{
  "d_shared_expert": 64,
  "balance_bias": false,
  "vocab_size": 1024
}
Below are experts of layer 3 (counted from 0) of a mixture-of-experts language model. Rows are named router (the router's row for the expert), gate (a neuron's input weights, with its number), up (a neuron's input weights, with its number) and show model dimensions 64-95. Each number is 128 + 32 x the weight over its row's rms, rounded and kept within 0 to 255. Numbers have three digits each.
After each expert's rows: a language model's description of what the expert responds to. This comes from a sample of Wikipedia text that the model never trained on.

# expert 63
router:049113088125114088189108107126169108194089105092115130107156166114150193164103154132137128134106
gate0:143165055137090088100116128095097088103167140149128200153130176101085134189166168173073155146106
up0:099059144153100116082175164127110131112056147169143161145118148098148130135147092089146151135111
gate1:155082151162110139109179073124175102123151076096091093141142214165153151190114163150121152114134
up1:137148183140081129115115154076105125113112122159145163097217109121145121101124123130138130136115
gate2:122085128130089100116124147125186122152185184199124112110159112089139135171087118126121071148122
up2:097078088174080135168129088180093169129125119060078149118135111112139078088151170141124050116117
gate3:102086077118110096149112089160100106178130130075059169147104146155164095172159105100131153140154
up3:162092120198170145108118091048150167153182124058196107089134129107074106062092145118132122109143
gate4:112168137048131153182164155155123131116218165088130173118150172085118173125107158131130031153163
up4:147103156203158148122112150129162116147154120116188152101167125169126084121080150166096103158134
gate5:116097112122097111093145144130118135118140144125102111158117144126124175109115122144125134115101
up5:181171180145188156153143094101086119101082101107159125102111166129061168119129149126137129131111
What it handles: Suffixes forming nationality adjectives and derived words, such as Ital-ian, perfor-man-ces, Social-ist, execut-ive, and words like National, American.

# expert 58
router:073149155129160145145142131159159076116119125119151082107124147078175146094169115179126141168177
gate0:182087119130084140168157076170125164106171157138155139137135145137165147153146147194128134139140
up0:127184091077078111105188140133147192145132205145141116122060146139093087138120081037128126110137
gate1:087197164077152140108201109113095101088128148154149075140122104084127144117103168077123169132142
up1:117165134146143164150129102099172083150136164067048114154100092140075097159141147187084159163135
gate2:101131182149139138161144102113036173067104098133129113145152096090165173168150116128098102137123
up2:134157131164122130118152139057170158173094174141123191129053128137116094169134066117105115117145
gate3:120147138133092194155137156115131110106167109138162111110152092120161119164143112131128108188180
up3:184093130101093076086174120080161095146158101168140156098150187173108148155167135106130149123113
gate4:100168126130143194166122088127135084114146140107170132138145107068161110102152129115130099120144
up4:140064122104128127137108082127111165138172074073156098156109123074143113134110081083111106123044
gate5:097144184129124157125149177150118118101160127126101149140166113143122137124148168094072151141108
up5:170079135116131125145156128141121062129163167180152113163190067105151150167121120168157160119118
What it handles: Pieces with h, ar, an, accented letters, pronouns he/she and names like Mar, in South Asian and foreign names such as Chowd-h-ry, Fern-á-ndez.

# expert 19
router:129104101159111109152165134153058162193095132124132126101141064126123091104054108164155195123140
gate0:130113137142164122203172141174069156126130145114164090151168094095100107152064169117196161091138
up0:156127121091031115089132135155129095112149174139117141144107155141104190166133165150124088127137
gate1:110126124129142101130198151100135113076139097131097108158072166142152128102194180164135173084138
up1:139144153156151123115129183133158126129169159113141100126104107069053093147137171152149090097175
gate2:161155117107135089127139175151109169160115165159129120150129126051094139116097200101126145151095
up2:069113131128157196141119106143159163166122112099141124141090127136130147139144145129140101147094
gate3:144159116136131152116126075144111096139100189120108174178145108100128100119072140111123168085135
up3:118120111092170064135092057099136129134088126092131129123127092163113104114124175095144135141139
gate4:131089096151121138128142139165143080153198103127137141164145141110150127136134150109058209185179
up4:054118093136118170078105139176120150111147141141152120146147114091147155100078125195175132130159
gate5:135155129137116132141140110204114133189123119124147197136160055137102064119110148141146121075174
up5:148093166146160131174112114142158155112103164168104115127155140127138134133110108070145138079146
What it handles: Word-internal pieces in, al, l, u, ol after a first syllable, as in pr-in-ciple, Lang-u-age, loc-al, McC-l-ain.

# expert 27
router:145130118158125112096172112176118098126088087124053103133161166064136117139110123101130114162086
gate0:156166201087099194109122149093077101099096095115127177111185067084113150133149079151169155123102
up0:151147121147142185045145199164128145164152151122184109126095151155188163166147161136133082133070
gate1:167158116015116165169211182120162124135136146135184152148129173124114126120145129068148052112139
up1:100127087170118174144057141114138152220150104127060146074084123164140137144136147096137164165152
gate2:070135162072130158152136194128133068151195091124149108138115128091137127092108189103081105173128
up2:153095122081236116125128125100143117155115096138060123111142169153100117150149081152154121112159
gate3:092090112073120167135194137158141089112116161092094171119148148098094131128135120139168124162156
up3:101129100170180183091056074154116115113148118066130122141200104074113169126136161093143190068142
gate4:088076155119095198107116105208103110150144110082124107192156094093172144134174116129149094163109
up4:140142153121132101089156133100067069104120164136108116120126118128127255172169150186153187068105
gate5:109107160157155071106091128160106145145070118194122119162124112097078126140158156113107126136163
up5:158094137143125128136172058064122129130163168158156070090075147122156139126111110132123137106119
What it handles: First letters or pieces of capitalised words inside institution and place names, such as C in Census, City, Castle, and Col-lege, D-ock.

# expert 5
router:142121085149092175108162151109158157167109133126108138116105094174128122164144147165177134141099
gate0:102106147097157097070161119096114094157184176193119152156165092131119065130128188142164117118110
up0:184116159110077085097153133122114094165152119138106140070150122094147128099106141118157129198146
gate1:177167148111076150151120115145102119106144165138133178188103152150126134108162090065173148087107
up1:170158129119131140080175120165102096161084089128117149132145105123132151140085108199117152152115
gate2:084135091094101169129213112083066154200145121116109136165132157115125111120099100112129162119118
up2:061116131071124148101156131183146150140139184112131081100177145097148094179141150086090156140128
gate3:165163145140070189104161139163079116113163166202067148141120160153134154123187188142136125132150
up3:123137133135170133133142123127162074080116118210137168104094111137175161141109126156108154135155
gate4:159071151128136207117124140128131099100111146130153132153139096104126152141113164106148155170110
up4:115152179135126072133116137155169130114082135167144117103120121131075145155114112098113130138133
gate5:074113078126104134121157101133156158135163126145118156175085146128113100098131114128154107076176
up5:146094140185133236136140153087124102101153126121118183173102176131125093132060113097165175122101
What it handles: Word-internal pieces, mostly r and er, after a consonant cluster, as in émig-r-és, vib-r-ated, Immig-r-ation, d-er-ived.

# expert 21
router:067145110118070116096150130118140061139121135165131101147103145123091163118132121155111083055153
gate0:130139135121115164098134172093116107150144116126147118125126123157042150107129150120078140095134
up0:106133126133143119113090141128080137121047151165085070122133132122177154083136145170131168130157
gate1:117202064130116139179147094144097109149105150188123139125207148114099085117131191138116105099148
up1:167162104110145085089073148108089134076134137225140132067083096165089100123099130103052110186135
gate2:128158172052095088125146088094115104135140184176113079124188113093098143105128085182111104083170
up2:152140144079150058096095036090076132040141180103105121104156127168118187145137123187131145122182
gate3:114153113114126064149152104206121117117123160188140136119080105154116143178113105109119082133118
up3:061140099139120140122122062144145120093159065161107191149172164104158156134150120184097089132097
gate4:127054176123089125104146105110132129128111192138106145122087153083160110149062109186123136124130
up4:162075153139160082155139178129190138147114053063100183110142110182127107110160124137168061121128
gate5:138142129127071132107150157096093123097100124114141111206148086122123176086068081104069157143155
up5:161091152152108109176082142113133126144119149090148061167151109124118123143138144167138147158124
What it handles: Stems and middle pieces of common verbs and words, usually before -ed or -ing, such as serv, us, includ, form, likew-ise, dissol-v-ed.

# expert 35
router:095106099147160090074115019099117152092155108096118095111168164122130084075150126146149079133164
gate0:093140141127136060141113185101115114057098133146157148163140169131126164155169117164140119111155
up0:097083106036128182153164124095083127103121150100151128104144106152117152106115162084151087149141
gate1:109088093129077184195169106147131135148128119144140117152117125121127134187115067148091107163170
up1:175166127128125151177152123126126125139053133121139172152104133143116120176137173218117110110110
gate2:121138105106068203141128154125164090150132127101159108112086175074168131097159097116125174101141
up2:149039109147128133109158134040075121141118130136094147112121076174087052145167126128160180132098
gate3:148134176096126121058106070097152125189126135139129135166118135098159088186103178133125120129074
up3:079130115106139093138129192102090142155128169177122159091132134150098119204129102122103127163151
gate4:145124099152132090147118095093091114106218136094078163150133121096115122132163136183114155165125
up4:134108101171153130145188137103119122106139117125130150168125133127088168124087095064160144142137
gate5:140129126120156129187185133117182111124118210097137152162092140183114179123172083183095098111105
up5:036141163126187113070167104121116148158161175159049128114115117132144185125133103160149098161169
What it handles: Mid- and end-of-word pieces like it, et, ing, ment, ical, as in compos-it-ions, tog-et-her, frag-ment, automat-ical-ly.

# expert 42
router:139202071069133148168147109143180108167149166143117127142138166155090076105115135102089131152137
gate2:125118150127123100161114093089140141159141161140073193176110224189119076130161172095120160140127
up2:118100125203115089107168090101136112097109162075064069120170185199114118156156138187132189152135
gate3:115168166081103109052114155134096162144146152097148151167140121161130122095105107135105131170109
up3:099137151133117132070132107160155130131093189156165119159133116092123144115165077135146044149108
gate4:106154147080157134097105112133144159150119134109165072195154144089084112107109138156091128100137
up4:095079120118144164193183144124116158066128113194070132168148120129132138057184096121134081110161
gate5:104127124150119196143102129078119111112175114127109141132202138113089109146136089112125143157146
up5:090126110093162062090176097150114141191080138135096145164129185145118186114117058121155065111102
gate6:078122095098173156157134144105110142124191071161113128138136147099111151083107144119115157182128
up6:159148180122184118101173145149138109106054153159107134095056118158170153113108144079131123131159
gate7:125144059105151145242159112079105067067180083190131121138112105178128130147145123127103104128102
up7:155135080150131143116148154161130206129115194102072152142143129145069113128169114082078194151138
What it handles: Prepositions to, by, under and capital letters starting names or titles, such as written by, in to, The S-impsons.

# expert 15
router:121121201139147119119126204131131133101113087101137177137137129135186167205156159145130118151174
gate0:115162163159181117109095143119110110128109114166091146133077139162134116139103129147067131136119
up0:136164145129150093140141103124205119137107113121120161195116112121169098114118094115091105117144
gate1:162082126148084100127169105171127097131022106102116166132145122109102157189116075110130123120104
up1:172110145134116132138136114201156088152139146168181108097102101142129073101151126133126140121104
gate2:131132082132100083124171112085128122166138095112068122192073152130121129227084121083108129075146
up2:136098186131163129129122145181099046101087127115173180083115139135127134133132125183090155128162
gate3:201073216139133091134132126159144096151105147114077118148078161094097094113173126133145193087104
up3:137158114112122129107158114144140154124156085123065090155118067127095108090153160089142119105197
gate4:117083100127112103080193184116152084198114079165096109151157064077154180132096167182184132104194
up4:128104133146085112081132172123049147160137104091107103188077108103145116141149147157139143112150
gate5:130123084145150083160140160125118142071123169120095163119149099184141167183092144131150107114153
up5:124137126175195121160185160138155198164143167115112123118149110169052144123139090096105141115142
What it handles: Final pieces of place names, personal names and proper nouns, typically before a comma or table bar, like Louisian-a, United States, Ju-an.

# expert 40
router:139083166149077083149107158083122094093176132162150152113165148122119141139111084086143161148141
gate0:152148139166122080161071120116163129136182145132181156150132113142105162119102135125124136090188
up0:122127103091130139129108082093184169148068089081188112141140150149109113116130096106158130113098
gate1:225118118150106128106128131118104159114125199120193143107128104108181161166131156091133137158141
up1:144194113177095069089091155154106107193101098143169133120126115135106152154119112096063205114171
gate2:072141173110111154131112086127127144123196146148160190145107182093156149178145162176096118135101
up2:137119124167162070137108155126091189135116153127115098120127103103118132167094099081128129168146
gate3:134083074151104151156138141126137046060181189108148139145150106095103139148101160129129140120177
up3:129107161140165106148168139136171119128186144097154160144132203124147171136147181144072086146141
gate4:107112126124127169111172117113157124127147153138117122164172123118148154191091083174148158168173
up4:143084039143103164120103146184184163099110094076145090148129127105139108112136180196118103082110
gate5:130090092127124162130081180120140121136234166149173127158154108105105165148106122083135161126102
up5:099110102138107031153171129112104183129141120165140108110201082145130155057136112137147178145156
What it handles: Pieces re, id, ri and prefix starts like re, pre, se inside words, such as Gr-id, br-id-ge, cor-re-ct, Sy-ri-an.

# expert 59
router:113080082114135094118107103196101122147142133161118084100166151044092154157210135093105170129102
gate0:106038158141094171181111123106140102165149165182127159162136105066131157125115157146170105116134
up0:096163120108116078147116143162170118167172201127072142171146126138176100104133120145167133108128
gate1:138132076101127129110118075132078086173183147095111158160137103143128136140173122078154135114157
up1:144125123075155188110182167178121103164214118154149125124132113120137115135064107134165100135199
gate2:089105141129125112202178093123112090134217153183096154129126180145079198126116167127086185167121
up2:148050069096094136100149113072149104097113107153123164091165106155091151136167139108192142114148
gate3:128144039142106158156105169111139102158120173173069117111121134083113099094073175172120153126162
up3:141145036061164117136101119086139110109125155144125161082094122105170100125131129155139148151160
gate4:142201101146118119122162118150163124133145130176096062103142119066087161145181181131113120105118
up4:108120097136167074184116096137119153087122081105140092154159126145122157105103166111169126140152
gate5:115180156135099183110145138123114141106144218162110164122135132105092153136126134122078119135148
up5:160156185160130125058135122116103101123049152182118078145125121116156203148094127119197123124073
What it handles: Pipe-newline ends of table rows and separator rows, plus early word pieces like a-ud-itioned, Yeh-ud-a, Ge-or-ge.

# expert 22
router:038087180142155147118182040158084120105124118127150067155110064166143152136139136171166090099116
gate0:158190156183146094129124115098085110144122158090123088131148122096159094136081165139142173138109
up0:174107168089119150160091155186157160158066109142151098117112142118143188102095100056078117150084
gate1:096141126124193109131121121123143141055147100132129107151092081155206116155086136061166090161158
up1:111119161134051131197147155117161089153123131130209128062139091136122076182086101119181188123078
gate2:131095094112113111150138167095140127140070213094099121165105065136118129167141184127165122096128
up2:126177116094139112150101186155097072198123142123167094140121177111127062118173166134102121149115
gate3:127138166110139152180191122143138135100122075121113113120113090091133164083189131158085145100124
up3:152046157131096140125112118121132129108132116103099229114073173158132129156176168117133131075089
gate4:068098176074085193125115091155146169089099133156079126114180144155110099129166153132119102151151
up4:105099138131137069186132118153084121127141129162186197063088078140222132162116130149147121123125
gate5:134173109114147112099137134145108117101114120159145201132057086081179110144076132116107078078070
up5:126169140141180100137084121106142094120132080043166072184164173133147141135131110136109118149102
What it handles: Mid-word pieces with c, g or m such as -oc-, -ac-, -ic-, -og-, as in autocannon, financial, replaced, Geographic.